Experts of a small language model.
Size: vocabulary 32768, 166M parameters.
Experts: 112 tanh GELU neurons an expert, a softmax router.
Training: 1251M tokens, 4773 steps.
Below are experts of layer 9 (counted from 0) of a mixture-of-experts language model. Rows are named router (the router's row for the expert), up (a neuron's input weights, with its number) and show model dimensions 192-383. Each number is 200 + 40 x the weight over its row's rms, rounded and kept within 0 to 999.
Before each expert's rows: "gets" lists some tokens that make up at least twice as much of what it gets as of all text; "mostly gets" lists some tokens that are sent to it at least half of the time. This comes from a sample of Wikipedia text that the model never trained on. Tokens count by the router's weight.

# expert 27
gets: " |", "|", ".", "–", " he", ":"
mostly gets: " he", "',", " He", " she", " Sept", " It"
router,211,184,174,249,199,233,183,266,150,253,136,255,172,270,178,240,229,208,202,175,252,253,220,186,198,225,173,183,172,142,160,230,225,184,245,157,193,204,162,145,232,225,151,208,245,181,262,221,221,243,256,165,223,199,251,216,109,190,170,176,253,248,184,212,130,187,293,240,167,266,161,259,124,186,193,215,290,154,187,175,204,229,216,206,196,119,101,219,136,197,174,181,124,184,175,232,166,208,169,142,157,191,229,206,171,170,206,251,184,195,182,191,147,227,219,173,182,166,279,144,188,263,146,101,190,226,160,224,183,280,218,106,277,180,229,134,235,159,258,179,191,177,143,230,159,223,162,166,173,148,173,216,199,194,145,198,168,251,126,146,135,206,220,231,210,283,227,161,245,214,251,206,81,229,124,210,251,169,198,177,190,214,175,219,131,221,141,205,189,146,152,191
up0,171,182,216,198,197,131,178,217,211,270,255,138,231,245,288,169,179,168,198,203,178,229,179,253,176,127,153,160,178,230,159,183,246,249,224,210,250,236,167,164,111,193,187,150,156,127,175,202,189,221,132,234,197,220,159,144,200,177,206,222,230,87,222,137,216,151,203,218,209,148,174,98,223,103,217,191,227,134,134,225,242,166,204,192,143,228,203,170,223,202,222,219,250,187,212,226,212,143,197,226,233,135,242,200,234,161,237,217,137,219,268,241,180,121,241,214,134,164,188,227,231,195,191,217,158,197,245,135,161,238,244,171,174,155,169,226,216,221,192,165,187,172,283,106,198,232,223,240,241,175,241,208,180,239,277,144,117,220,156,206,245,214,137,224,245,201,147,155,175,155,157,201,205,119,238,178,215,211,208,221,130,183,230,116,236,208,179,180,163,225,206,270
up1,306,245,176,125,195,152,146,223,235,188,154,180,183,163,290,175,209,228,138,223,169,185,160,189,204,232,143,216,171,284,193,228,216,204,218,164,164,228,173,181,257,225,178,199,268,190,146,188,197,181,97,248,216,274,170,193,185,207,136,181,247,263,243,226,215,190,214,166,222,180,181,273,168,289,171,191,167,200,155,219,213,222,268,206,213,154,264,188,179,177,156,201,179,153,200,204,200,114,223,218,160,221,223,255,186,186,167,206,292,225,211,155,235,246,260,234,141,216,194,257,192,176,172,243,259,151,156,185,211,191,195,171,243,171,227,121,175,206,181,180,193,136,209,237,239,242,199,278,147,220,205,117,215,223,224,247,164,119,304,209,197,196,202,214,241,148,171,133,260,240,227,213,189,195,262,183,197,257,192,216,193,249,192,193,159,196,168,212,207,250,218,162
up2,195,204,253,132,217,212,188,182,235,192,149,248,262,163,137,155,187,184,199,146,186,195,192,260,205,164,199,194,123,153,259,194,192,218,187,198,262,130,148,213,219,292,228,151,168,235,174,193,168,235,117,232,226,219,251,213,86,187,147,226,221,136,189,207,236,156,185,169,239,93,160,208,172,247,167,212,189,224,191,190,211,255,219,248,169,230,210,242,142,190,201,241,186,219,174,195,214,142,229,249,198,196,208,246,180,228,273,260,196,242,144,154,207,184,231,231,225,265,258,182,213,197,198,206,219,236,195,194,228,204,203,208,152,197,129,158,236,179,231,256,256,252,228,218,119,201,154,170,181,298,298,189,149,214,301,155,215,154,160,226,229,242,183,184,204,259,215,207,206,176,155,185,166,171,211,185,227,120,311,152,232,161,171,249,185,202,179,166,136,207,127,207
up3,211,139,171,211,270,219,249,262,194,205,164,267,165,227,186,156,236,172,222,191,233,105,215,240,260,194,198,181,213,176,249,205,169,234,171,152,176,154,255,169,199,229,249,230,214,248,196,215,236,224,133,274,215,192,201,206,141,150,134,239,152,104,131,243,220,229,275,121,251,210,187,259,179,207,266,240,219,173,236,262,69,251,200,234,195,206,203,190,157,185,251,171,159,182,189,181,183,243,135,219,242,229,176,181,215,200,176,239,102,179,153,172,169,195,189,197,277,232,148,196,139,117,188,219,233,269,192,194,222,196,184,251,155,156,243,253,268,214,217,198,172,215,202,165,120,272,183,174,173,224,232,187,158,219,217,184,232,184,205,224,137,202,228,238,218,215,200,241,230,162,148,180,156,189,146,180,241,224,204,242,257,199,149,170,184,248,247,177,189,269,201,249
up4,251,192,286,177,217,245,173,166,175,221,158,197,242,200,139,183,257,220,230,240,226,251,187,188,205,205,273,263,235,201,153,210,212,187,200,189,209,252,174,229,192,256,199,235,175,206,252,230,161,238,223,212,284,178,160,239,151,223,155,189,187,204,225,192,187,226,220,213,203,203,165,166,240,205,171,193,193,163,166,169,268,156,176,218,255,214,191,153,163,215,177,156,172,300,228,133,171,202,207,121,247,235,173,204,167,174,232,169,264,222,202,204,250,161,231,305,221,153,233,164,161,199,190,207,222,161,194,206,173,180,147,221,197,160,166,219,208,252,193,227,217,169,216,221,181,170,135,236,170,200,146,212,196,198,164,111,242,263,180,210,142,173,219,144,238,214,196,182,165,165,219,189,98,119,257,180,264,221,181,203,147,159,173,244,231,121,222,243,249,165,130,197
up5,264,206,182,195,241,216,168,199,143,172,144,152,201,187,162,155,169,207,211,243,225,136,169,258,202,180,255,277,167,204,199,272,202,159,170,147,203,197,162,183,259,256,136,163,219,263,156,200,234,262,228,242,207,210,167,223,189,246,236,197,209,195,186,161,223,161,158,254,188,197,153,242,147,224,176,243,252,210,147,242,187,160,222,222,281,166,130,217,100,221,142,243,235,254,201,204,220,182,181,253,180,162,189,221,185,211,218,171,281,269,172,139,198,245,236,167,264,155,236,197,249,261,221,159,279,155,192,141,220,215,172,194,181,199,116,149,154,225,163,158,221,167,300,187,245,181,158,239,211,182,197,261,157,219,178,184,232,126,221,177,172,258,211,145,233,252,201,255,208,182,182,182,156,172,302,262,299,169,262,164,179,124,193,124,172,144,235,190,233,202,164,193
up6,243,150,225,229,223,238,191,216,242,230,87,142,230,156,254,227,187,202,209,199,203,134,186,188,200,237,228,201,182,248,167,163,212,245,224,198,241,214,231,144,223,250,247,267,198,176,123,238,180,212,157,246,209,217,244,211,94,216,210,209,150,101,179,201,247,158,162,183,252,179,144,217,220,248,213,243,242,143,161,197,190,190,216,256,172,206,123,168,117,285,323,222,155,147,252,192,222,168,240,269,177,252,245,183,189,245,219,240,247,206,191,180,201,216,248,161,189,219,187,271,186,251,186,122,217,219,245,200,118,149,169,193,261,208,171,182,187,169,231,267,161,262,178,212,205,126,213,170,179,126,245,228,189,237,236,192,219,270,183,195,195,232,243,196,229,243,213,194,201,195,198,282,195,212,273,215,231,181,256,210,172,152,212,137,229,215,217,247,112,226,255,105
up7,198,233,216,157,208,256,230,104,171,121,268,237,191,156,193,188,194,114,278,163,239,151,158,236,169,274,224,230,147,216,216,152,184,199,177,230,170,211,176,229,152,148,231,155,233,185,159,211,198,200,153,275,150,198,181,128,221,162,267,222,202,203,251,177,205,134,217,186,156,205,219,177,232,183,150,206,184,142,168,166,227,165,156,208,281,164,204,216,140,232,200,173,231,262,248,183,200,228,293,120,201,173,150,130,117,176,154,154,113,160,254,209,272,172,230,248,276,169,216,189,223,183,226,225,251,232,213,208,141,233,257,152,217,225,142,218,186,243,205,190,239,259,241,191,229,215,200,216,243,147,176,185,242,144,189,134,146,223,196,190,166,196,202,168,191,158,223,144,222,203,149,181,247,245,156,244,179,267,161,150,255,168,157,137,140,216,128,210,261,211,216,158
up8,141,179,212,122,204,175,141,200,133,203,144,190,274,189,165,297,251,185,190,266,228,194,165,233,143,178,220,211,192,237,169,255,198,170,165,191,159,165,198,180,227,201,240,156,205,273,193,209,226,227,166,209,198,267,229,224,223,227,121,287,231,219,146,191,159,217,179,219,220,198,211,234,192,231,259,185,220,217,185,209,255,146,186,217,241,240,178,194,224,177,206,158,322,198,222,216,203,246,225,158,271,163,195,199,278,190,233,215,189,205,127,143,210,143,188,283,204,243,145,166,212,191,182,223,283,224,134,195,262,220,204,173,240,175,111,193,144,165,240,243,203,210,279,204,154,117,147,226,247,210,217,120,174,240,244,235,164,180,200,221,222,214,157,177,214,175,220,242,163,245,243,177,228,217,208,244,220,286,194,131,186,247,247,222,223,201,204,160,105,196,165,157
up9,224,226,182,200,233,163,187,169,226,224,212,225,225,165,146,145,191,160,165,213,208,166,209,184,170,238,223,229,186,253,218,158,196,209,206,224,229,127,161,199,219,256,120,181,185,194,230,177,203,214,192,180,169,147,206,205,202,219,202,186,114,312,190,254,207,202,204,201,227,256,148,215,134,276,227,214,269,205,240,188,248,239,226,184,207,189,97,187,159,165,143,165,122,232,178,248,254,222,122,173,145,165,180,183,132,208,155,189,248,222,180,132,224,205,230,233,229,197,229,217,163,175,146,154,212,225,189,167,86,155,176,154,197,256,150,239,231,229,280,169,221,210,243,175,221,191,207,194,220,177,165,157,213,219,215,225,224,197,227,150,291,199,257,213,208,164,259,178,201,182,189,145,180,172,181,187,269,262,161,116,227,283,153,195,205,217,301,185,149,196,167,160
up10,147,148,168,184,227,215,216,180,238,235,180,203,257,288,214,248,193,225,260,196,211,166,153,141,175,244,169,253,195,144,191,154,180,262,158,200,175,147,224,179,167,215,219,220,223,275,119,257,171,219,198,282,237,240,210,295,177,181,194,247,126,141,228,145,204,178,172,234,297,123,218,164,131,151,181,137,239,211,226,187,156,215,203,162,216,215,159,136,254,253,265,185,211,251,163,238,224,274,161,296,209,258,231,159,198,155,196,188,195,210,142,253,225,217,165,112,245,209,206,188,187,189,246,216,198,214,227,176,184,237,176,192,129,182,162,209,165,220,133,247,214,235,227,209,150,211,174,209,191,135,213,179,170,259,260,207,206,225,166,163,182,162,213,175,132,199,155,127,173,176,199,211,203,200,246,248,198,207,223,236,157,242,203,208,211,189,151,157,141,255,201,177

# expert 95
gets: ".", "3", "5", "6", "4", "0"
mostly gets: "′", " sq", " Phylum", " Synonyms", " Coordinates", " Clade"
router,112,175,184,189,240,91,273,251,235,145,203,227,186,142,176,187,215,248,185,182,185,248,228,173,184,231,221,173,203,122,188,193,223,154,231,229,167,243,223,207,267,90,197,215,200,183,248,197,190,192,227,223,159,192,271,202,196,198,272,150,183,181,211,159,226,233,254,147,224,269,148,176,206,273,221,157,189,229,218,243,161,240,212,238,190,187,224,235,173,240,230,214,157,186,246,222,113,166,188,191,198,219,181,147,216,198,177,170,132,224,199,129,201,211,164,167,133,155,183,217,139,238,291,213,221,217,227,252,261,206,293,180,208,217,195,297,223,217,161,161,120,218,192,208,147,231,154,117,186,113,157,216,246,167,204,229,237,182,212,262,235,138,199,192,156,292,196,225,201,124,139,208,223,228,183,138,159,171,201,193,171,139,206,174,223,265,258,220,293,162,232,124
up0,138,185,219,237,257,239,193,184,188,134,232,201,131,193,194,266,186,156,213,195,232,235,135,157,196,273,214,207,194,201,122,110,218,113,168,218,199,179,153,114,181,212,151,197,229,221,203,115,159,231,234,145,212,176,168,190,223,179,261,269,268,236,191,243,220,247,245,198,208,209,198,223,239,252,195,173,214,145,139,219,183,161,306,274,194,177,243,206,187,219,173,291,212,193,235,232,204,171,196,212,204,252,253,206,260,181,230,163,191,199,252,226,212,230,251,214,162,230,192,205,143,234,152,152,241,189,173,232,191,230,178,239,274,227,157,196,223,149,201,179,231,296,223,215,210,197,182,199,245,206,180,220,237,207,220,199,234,176,225,207,139,206,211,138,219,236,194,253,215,201,190,258,189,163,237,186,236,250,225,262,220,259,216,200,163,149,212,209,249,190,225,162
up1,219,210,171,185,295,223,159,237,178,231,149,206,170,191,256,228,187,150,198,237,228,227,211,199,184,239,190,198,246,143,266,296,245,211,182,195,164,231,176,185,225,224,167,170,189,190,125,186,309,170,184,185,205,257,147,238,263,219,238,208,201,182,187,192,213,234,154,216,196,222,208,267,226,237,210,206,227,247,246,204,220,230,245,185,326,156,128,223,173,210,207,211,153,194,158,200,207,185,139,232,214,242,146,238,199,140,242,125,210,237,155,213,187,174,210,213,182,184,202,261,262,202,234,139,191,203,134,257,187,239,158,130,244,188,249,140,205,160,233,116,180,217,204,172,265,237,214,193,241,199,182,251,119,212,204,233,244,227,218,166,172,268,195,212,213,155,196,222,230,187,180,167,186,186,260,164,163,149,241,159,202,256,279,249,108,107,193,263,160,139,202,188
up2,241,167,164,168,133,230,208,163,224,151,190,187,241,182,205,258,284,182,197,208,214,246,180,168,248,169,246,220,184,154,214,256,264,190,176,189,198,69,219,258,211,275,201,201,166,251,194,251,160,243,228,282,206,171,188,242,171,201,163,151,263,202,184,207,162,175,250,169,214,198,281,168,174,161,187,164,197,189,216,156,229,206,231,255,160,247,181,230,132,155,215,209,204,177,194,241,226,245,182,234,265,149,242,160,235,112,195,190,229,234,237,209,217,238,142,206,247,133,250,231,194,178,234,192,266,185,198,238,227,203,163,206,256,245,156,176,281,165,152,223,217,227,157,223,263,180,206,206,264,135,172,199,214,216,190,275,182,176,163,129,249,169,205,232,148,239,131,207,207,133,291,205,112,235,198,250,282,212,241,216,144,245,163,161,163,166,245,154,231,259,154,166
up3,224,197,208,171,178,187,154,216,245,108,158,201,179,219,260,153,212,164,233,234,200,241,209,175,184,242,261,234,176,207,183,156,229,200,212,120,236,210,158,165,234,181,186,163,108,220,205,210,171,236,187,196,172,185,184,117,192,131,235,165,213,196,142,260,309,246,198,212,292,214,175,148,199,227,142,223,191,244,181,195,205,187,169,229,172,205,259,211,165,183,177,206,232,263,219,192,195,153,244,256,144,251,158,164,170,236,161,199,114,251,258,251,218,248,253,152,200,139,251,311,176,162,179,189,230,198,165,159,242,175,182,177,146,236,152,214,205,217,167,226,231,217,182,178,137,245,207,200,204,199,224,217,258,215,263,172,198,171,249,172,135,250,199,158,185,203,163,239,162,174,125,193,183,221,225,209,259,229,234,180,114,183,219,138,232,194,239,138,194,240,239,165
up4,255,244,197,243,209,175,181,160,204,144,193,120,270,205,253,196,169,231,192,196,173,246,273,230,200,246,229,266,211,197,277,174,151,198,147,163,270,213,179,271,140,213,215,235,222,168,163,231,124,237,236,166,167,249,182,176,243,154,173,177,127,171,144,133,218,197,218,141,229,204,160,228,200,129,256,167,242,157,209,241,214,220,190,217,230,177,260,232,188,176,203,285,176,214,176,151,182,189,147,167,227,174,138,145,208,207,190,230,213,204,199,197,198,250,182,261,169,225,202,279,198,254,214,183,184,128,159,197,208,133,184,161,240,214,215,183,136,198,195,119,172,158,251,205,216,283,199,202,260,171,219,291,126,161,283,203,173,117,199,260,178,219,219,259,219,230,287,250,192,121,222,154,210,183,170,225,186,165,237,281,190,262,237,177,248,216,189,172,180,250,145,247
up5,113,187,199,224,254,189,264,181,190,228,227,167,242,184,281,244,174,145,274,284,198,236,188,197,142,229,192,225,215,210,234,149,271,243,149,183,162,151,224,212,223,202,227,300,243,207,197,183,226,207,226,261,162,202,241,216,165,208,224,192,238,202,171,276,89,128,265,206,193,187,182,267,198,188,152,157,192,166,218,192,201,154,208,277,237,248,180,201,174,191,140,166,202,164,246,145,244,191,171,188,217,234,251,184,171,98,174,208,218,236,154,189,222,183,119,210,127,271,267,268,202,242,219,189,175,144,188,184,239,212,214,219,191,212,152,195,218,146,157,238,231,218,134,191,194,188,170,133,212,215,281,164,185,209,199,155,227,201,226,217,151,143,232,195,229,249,170,126,254,207,211,233,160,208,166,210,257,277,226,197,248,201,285,182,247,216,210,234,245,190,81,204
up6,163,202,229,230,262,205,157,193,228,134,261,197,187,167,161,189,207,215,226,192,156,142,225,161,216,234,264,225,272,266,183,131,201,248,200,164,149,180,128,216,231,273,191,162,125,210,155,282,192,216,228,229,227,196,178,113,249,228,196,165,262,141,153,257,210,211,185,233,214,216,185,158,216,189,279,236,260,167,192,205,148,177,185,207,236,110,178,164,211,191,209,148,216,173,205,221,195,175,195,223,304,176,276,146,229,259,233,183,132,114,237,189,233,262,226,187,247,166,237,156,181,134,158,204,219,245,149,170,192,263,224,233,263,278,230,160,216,266,236,206,266,199,172,169,214,219,184,229,179,161,207,217,238,181,158,196,170,169,199,185,87,257,229,228,182,132,216,143,174,162,199,266,256,212,237,229,209,198,185,148,194,199,184,242,214,139,220,243,226,218,173,177
up7,248,165,230,144,245,206,173,176,172,160,269,128,222,236,208,217,180,223,221,192,266,247,199,232,185,197,176,198,228,210,172,240,138,223,210,200,138,227,176,152,174,138,219,204,180,178,226,203,222,179,212,173,186,192,182,127,210,186,147,241,229,191,189,234,252,189,185,214,301,206,201,205,232,241,202,239,267,220,163,140,209,255,273,227,161,206,183,234,138,170,219,170,155,152,174,228,238,190,245,198,242,112,144,144,193,164,190,255,199,201,246,158,175,231,184,204,245,182,157,273,166,245,138,281,211,183,259,213,108,141,231,143,244,234,217,212,189,239,200,205,215,218,233,203,289,119,211,164,284,144,207,173,153,242,220,216,158,216,211,248,154,197,175,150,217,211,171,158,157,145,208,237,180,207,189,237,260,279,156,123,173,213,176,216,254,207,188,238,168,221,190,137
up8,143,222,247,182,295,176,126,201,169,192,274,227,189,259,261,185,293,151,325,209,180,215,233,200,195,187,225,259,177,253,180,145,218,237,223,310,215,146,226,190,229,199,189,161,192,156,206,170,289,191,235,219,183,233,247,126,199,191,168,215,200,132,136,278,226,137,182,141,167,229,172,147,208,261,255,237,211,223,171,244,210,207,204,142,192,220,226,178,151,145,176,148,203,259,167,189,224,190,195,277,195,263,231,175,191,250,202,219,193,217,191,246,204,132,218,246,197,181,253,197,232,141,278,187,256,259,194,179,240,260,170,236,239,227,203,256,192,212,240,126,222,197,124,178,143,196,274,227,214,204,261,248,206,203,222,223,176,133,181,190,235,197,202,179,174,183,159,156,176,208,145,209,224,216,197,155,247,199,174,200,221,243,214,189,204,161,175,213,226,170,225,152
up9,222,169,225,101,208,212,151,238,166,155,165,156,173,173,199,217,214,237,183,146,151,256,273,136,242,189,158,205,162,196,172,220,200,280,275,196,208,168,252,251,231,222,285,191,249,284,174,196,96,177,199,208,191,209,203,196,211,241,166,184,142,210,193,212,219,188,192,221,152,230,198,211,268,204,236,280,187,198,217,221,246,175,205,122,152,215,178,186,259,197,169,269,145,212,174,205,215,170,238,231,180,113,187,241,226,208,176,195,250,198,181,195,179,161,221,212,178,222,192,218,230,169,214,273,106,142,159,221,176,207,230,228,183,185,211,195,263,279,249,257,162,265,199,222,202,128,220,209,213,179,198,149,213,168,233,186,97,220,211,205,213,171,182,210,237,160,123,173,187,197,187,225,248,152,165,175,168,163,218,177,203,229,249,263,192,182,180,231,240,174,180,225
up10,273,205,176,160,163,210,215,207,221,248,170,130,201,227,232,183,217,219,223,245,235,207,134,157,223,162,135,170,180,214,224,185,197,263,206,247,215,222,211,190,230,188,184,200,137,247,162,201,187,225,219,189,172,147,155,185,209,156,270,201,192,220,197,181,282,103,190,189,143,185,263,167,158,132,241,268,192,217,201,146,220,213,207,219,215,144,198,100,197,151,208,263,153,240,159,225,213,142,252,164,277,202,173,222,245,225,139,204,176,196,193,236,213,107,180,214,135,290,214,176,202,199,149,188,220,149,180,172,154,244,235,200,150,229,207,194,245,199,189,196,216,207,167,176,249,206,184,155,150,149,213,223,141,215,167,208,222,242,91,171,217,211,250,194,168,170,265,210,237,149,114,203,282,148,270,154,193,247,159,177,141,184,156,282,194,236,227,119,198,260,208,154

# expert 49
gets: "%", "0", "3", "4", "5", " %"
mostly gets: "″W", " %", " MPC", "″E", " ±%", "″N"
router,133,161,159,221,244,213,294,209,198,204,157,198,114,279,173,267,191,191,183,185,219,168,256,84,197,220,263,230,236,169,176,189,172,252,263,191,162,195,236,169,242,170,162,208,206,180,164,216,211,159,207,167,257,150,200,180,185,183,252,202,214,200,168,252,180,235,250,166,141,283,107,191,225,231,221,118,277,246,152,200,138,230,239,151,208,248,274,214,110,276,215,155,157,164,291,235,142,209,203,223,207,172,230,239,242,174,197,217,225,130,252,146,218,257,199,208,202,139,172,156,169,199,250,186,229,205,226,203,285,209,197,189,211,164,200,256,230,206,166,229,184,209,229,218,186,186,155,174,152,245,201,259,203,222,225,233,254,283,243,209,222,184,264,140,190,273,221,230,122,208,254,157,220,195,172,185,206,184,237,243,262,190,106,211,149,142,166,295,212,159,156,163
up0,233,227,197,195,129,277,243,188,160,180,223,163,217,230,287,265,261,174,201,159,152,204,219,160,219,152,206,236,194,136,202,256,263,200,175,261,139,259,193,217,259,180,221,185,162,171,174,132,184,157,147,225,226,165,204,250,228,203,171,174,203,199,216,219,208,147,193,230,217,183,171,201,158,294,125,197,156,205,209,194,197,271,172,198,215,245,232,190,160,171,282,183,211,174,289,210,241,203,228,206,216,186,168,141,214,178,238,196,130,221,171,215,207,219,145,200,209,157,214,206,223,217,210,275,237,172,217,203,259,202,212,199,147,164,121,247,289,134,176,237,196,285,217,166,248,240,198,207,183,165,209,251,138,160,237,207,207,146,215,228,183,216,160,199,178,212,263,189,272,166,266,144,170,222,202,130,277,219,160,208,243,238,198,218,188,186,226,196,163,287,153,111
up1,156,242,212,195,184,143,161,197,201,163,210,154,213,150,251,135,188,183,142,206,127,171,191,211,200,115,234,192,225,161,198,170,145,278,202,132,231,265,188,222,220,148,141,183,216,163,187,181,233,228,175,177,158,185,178,184,210,205,251,161,137,139,204,227,200,147,244,260,193,171,148,217,276,250,162,197,135,179,253,262,152,154,227,132,189,217,218,141,246,234,226,275,241,218,286,156,225,202,255,141,181,157,263,212,259,142,279,268,160,184,253,219,165,213,156,214,264,158,147,258,148,212,191,258,195,211,196,259,172,224,222,193,188,245,240,236,214,235,157,268,205,245,244,163,194,196,203,184,231,165,200,190,173,150,215,159,217,247,213,191,106,273,189,249,116,215,95,175,244,185,226,259,243,197,208,235,227,156,250,195,209,158,175,172,142,157,281,195,210,244,230,144
up2,203,240,186,134,188,241,184,187,192,222,229,132,227,205,152,164,326,267,177,181,196,267,192,273,139,197,185,166,214,127,173,170,194,170,197,123,198,219,317,173,199,201,202,241,171,247,122,215,153,199,146,250,222,199,248,161,189,162,175,199,171,200,243,200,191,198,154,205,265,206,235,255,197,194,164,126,186,195,221,240,202,190,130,210,171,192,280,184,254,181,190,196,188,212,150,203,272,183,206,199,200,274,188,167,237,194,209,152,224,295,225,158,193,255,212,197,178,183,221,195,268,258,225,155,166,244,160,178,293,233,249,145,121,192,201,190,289,188,160,177,197,240,270,138,199,248,155,198,199,128,177,185,174,189,183,205,188,134,131,233,161,175,171,188,239,186,145,218,125,182,211,148,251,199,234,152,272,196,239,149,198,251,191,206,192,230,291,245,256,196,181,171
up3,174,197,243,217,197,217,289,275,239,235,203,128,204,254,216,236,226,271,194,259,132,187,157,252,168,251,234,178,116,207,143,188,148,201,222,162,224,223,253,213,210,144,137,205,186,193,113,172,179,239,216,189,233,243,198,207,196,228,174,225,158,224,178,258,250,142,199,221,247,215,219,202,171,235,152,138,144,269,180,261,187,160,193,182,209,275,236,155,222,186,256,171,211,160,142,162,168,225,260,191,211,310,181,131,184,198,216,184,281,169,210,243,171,213,162,130,202,131,204,226,229,234,202,140,314,231,158,166,175,153,220,242,218,199,268,200,152,226,131,194,246,143,205,263,119,184,234,228,229,193,229,162,171,153,210,225,216,207,259,184,221,148,274,259,151,194,185,184,223,146,239,203,193,219,220,200,201,222,235,201,166,262,190,160,197,156,209,191,224,169,158,157
up4,234,195,191,132,253,269,164,251,306,152,207,189,227,196,222,172,208,177,199,236,158,191,262,144,198,219,212,213,186,199,186,141,213,190,163,285,168,142,204,217,212,205,272,197,281,197,144,124,245,192,211,168,191,165,231,232,232,196,182,182,172,245,208,257,198,186,231,166,177,221,175,204,223,227,191,208,196,252,267,132,209,198,164,157,266,146,156,171,237,161,213,148,210,219,165,161,293,262,217,132,260,216,244,242,254,223,216,178,95,185,249,214,174,193,235,220,187,155,157,196,285,132,306,155,216,184,153,169,254,152,257,178,233,206,226,216,187,166,148,227,203,178,231,215,128,174,211,181,139,188,240,227,221,248,128,203,154,144,230,151,250,215,233,135,155,143,220,190,201,234,181,109,118,262,240,123,207,261,223,155,181,198,227,126,140,239,180,154,154,194,226,194
up5,204,147,192,144,138,209,201,218,168,196,179,250,186,226,246,238,198,189,197,117,181,176,134,183,159,209,222,255,222,215,211,239,179,120,197,226,281,148,207,175,190,154,170,111,157,214,181,156,161,178,118,240,187,265,232,237,233,248,143,180,164,246,185,99,223,259,202,227,204,187,168,180,211,174,230,162,221,194,232,183,246,154,173,101,230,200,250,169,188,156,186,192,181,197,168,275,209,240,226,147,224,220,160,199,260,257,194,232,197,316,230,220,216,163,209,195,240,176,180,255,246,133,263,214,184,233,164,184,224,183,172,128,140,232,167,218,147,160,175,241,231,164,265,226,190,211,276,222,154,239,157,217,242,270,199,185,243,157,225,233,226,140,211,190,223,197,163,197,248,187,168,213,160,215,241,223,204,245,209,194,239,228,177,220,220,191,219,276,267,244,155,254
up6,229,261,237,181,222,279,184,274,143,175,137,258,203,217,164,175,187,178,149,173,194,216,228,124,278,198,205,166,189,233,154,217,184,145,185,216,211,199,96,231,240,231,280,163,145,294,188,132,224,220,233,195,211,213,158,196,252,115,154,239,136,278,241,171,158,249,238,227,230,235,217,193,201,184,225,173,250,168,202,247,276,137,178,179,161,228,169,224,189,201,197,197,252,176,228,140,186,149,193,216,183,153,187,171,151,204,175,144,205,277,192,206,225,251,200,160,190,212,137,143,139,309,219,149,285,255,200,197,202,241,237,195,221,149,205,204,183,201,221,197,288,246,201,220,178,220,209,182,168,121,203,238,161,258,225,170,174,188,215,195,198,167,252,182,167,218,294,156,219,222,223,227,125,249,219,194,207,230,219,167,204,190,262,179,189,221,263,192,142,194,204,141
up7,246,176,216,227,128,228,226,234,170,240,210,161,227,172,149,200,252,265,210,254,290,195,194,262,214,176,229,180,198,141,205,231,290,253,160,230,142,225,212,257,196,175,189,187,227,217,227,195,139,227,209,242,216,145,239,256,185,206,116,186,257,124,180,149,216,129,166,167,209,255,207,212,228,209,271,188,156,154,293,126,254,238,124,222,166,216,191,248,175,235,236,140,195,233,228,180,209,101,160,167,178,152,166,226,251,235,247,208,148,167,253,198,268,273,170,275,237,225,273,249,163,165,224,184,228,253,218,245,208,237,152,233,249,231,99,125,264,224,240,217,205,195,197,250,223,179,183,268,214,213,283,124,157,192,216,184,167,234,194,242,182,178,208,239,255,217,181,227,264,155,167,219,180,152,210,234,185,155,234,212,153,238,123,229,184,160,120,278,169,149,202,164
up8,243,206,156,172,176,203,151,224,169,171,158,251,253,291,198,164,206,109,210,228,243,188,229,157,183,250,194,211,230,248,226,320,222,141,210,195,178,257,181,294,167,185,149,181,293,250,174,132,230,178,229,182,141,202,132,175,124,189,184,181,281,254,141,182,139,175,216,194,159,171,206,245,178,199,214,243,183,239,239,198,260,225,213,131,178,194,182,204,130,217,153,121,177,216,180,189,205,175,259,141,248,209,182,247,161,191,152,163,192,175,264,240,259,230,178,194,286,190,165,234,164,170,188,230,240,217,249,229,214,252,207,136,150,205,259,195,240,130,300,117,160,183,181,159,174,228,236,197,211,250,260,197,186,196,152,149,149,263,164,187,166,208,262,185,242,173,316,160,238,167,154,203,170,199,182,188,277,158,132,208,202,185,174,188,232,212,169,213,161,224,158,162
up9,146,276,185,179,124,230,269,216,228,179,275,155,208,214,178,218,214,231,216,275,171,233,243,190,231,226,192,225,210,223,298,184,170,171,210,106,182,133,130,212,208,257,214,185,238,148,160,149,247,181,183,211,200,233,194,217,170,239,202,197,237,172,285,179,181,230,220,223,155,128,267,125,204,220,193,217,171,241,254,246,213,193,198,137,223,213,273,184,147,187,157,187,191,222,188,199,200,186,153,153,217,169,150,154,168,184,245,211,226,188,233,243,217,182,123,231,204,163,156,133,238,285,172,272,213,211,205,299,244,236,259,243,206,168,178,220,91,127,156,244,221,150,196,200,207,125,205,219,224,193,193,223,192,180,216,190,126,250,166,213,228,198,237,140,165,222,202,136,188,177,252,198,205,227,180,183,200,134,169,191,203,216,252,217,241,225,151,167,190,165,131,179
up10,195,278,203,174,183,240,174,273,186,165,158,193,199,246,127,243,229,218,251,182,124,183,265,268,126,235,152,231,140,196,254,162,220,242,191,251,198,260,233,181,155,170,227,234,305,227,178,246,126,152,230,241,239,217,177,221,243,241,215,171,235,196,190,164,228,189,209,177,163,206,186,141,262,194,222,141,146,137,223,193,189,195,243,162,175,139,230,172,233,203,161,240,269,230,274,255,225,178,270,177,198,202,219,272,190,175,159,158,144,205,267,175,253,173,149,206,233,206,210,193,227,273,174,155,217,231,236,258,249,254,214,158,222,224,190,225,246,133,193,213,137,190,220,242,134,216,219,237,155,163,185,221,211,223,182,242,156,209,218,222,175,202,134,145,232,205,181,181,216,153,263,223,181,136,244,219,161,274,299,238,187,213,238,197,191,162,175,228,193,218,249,204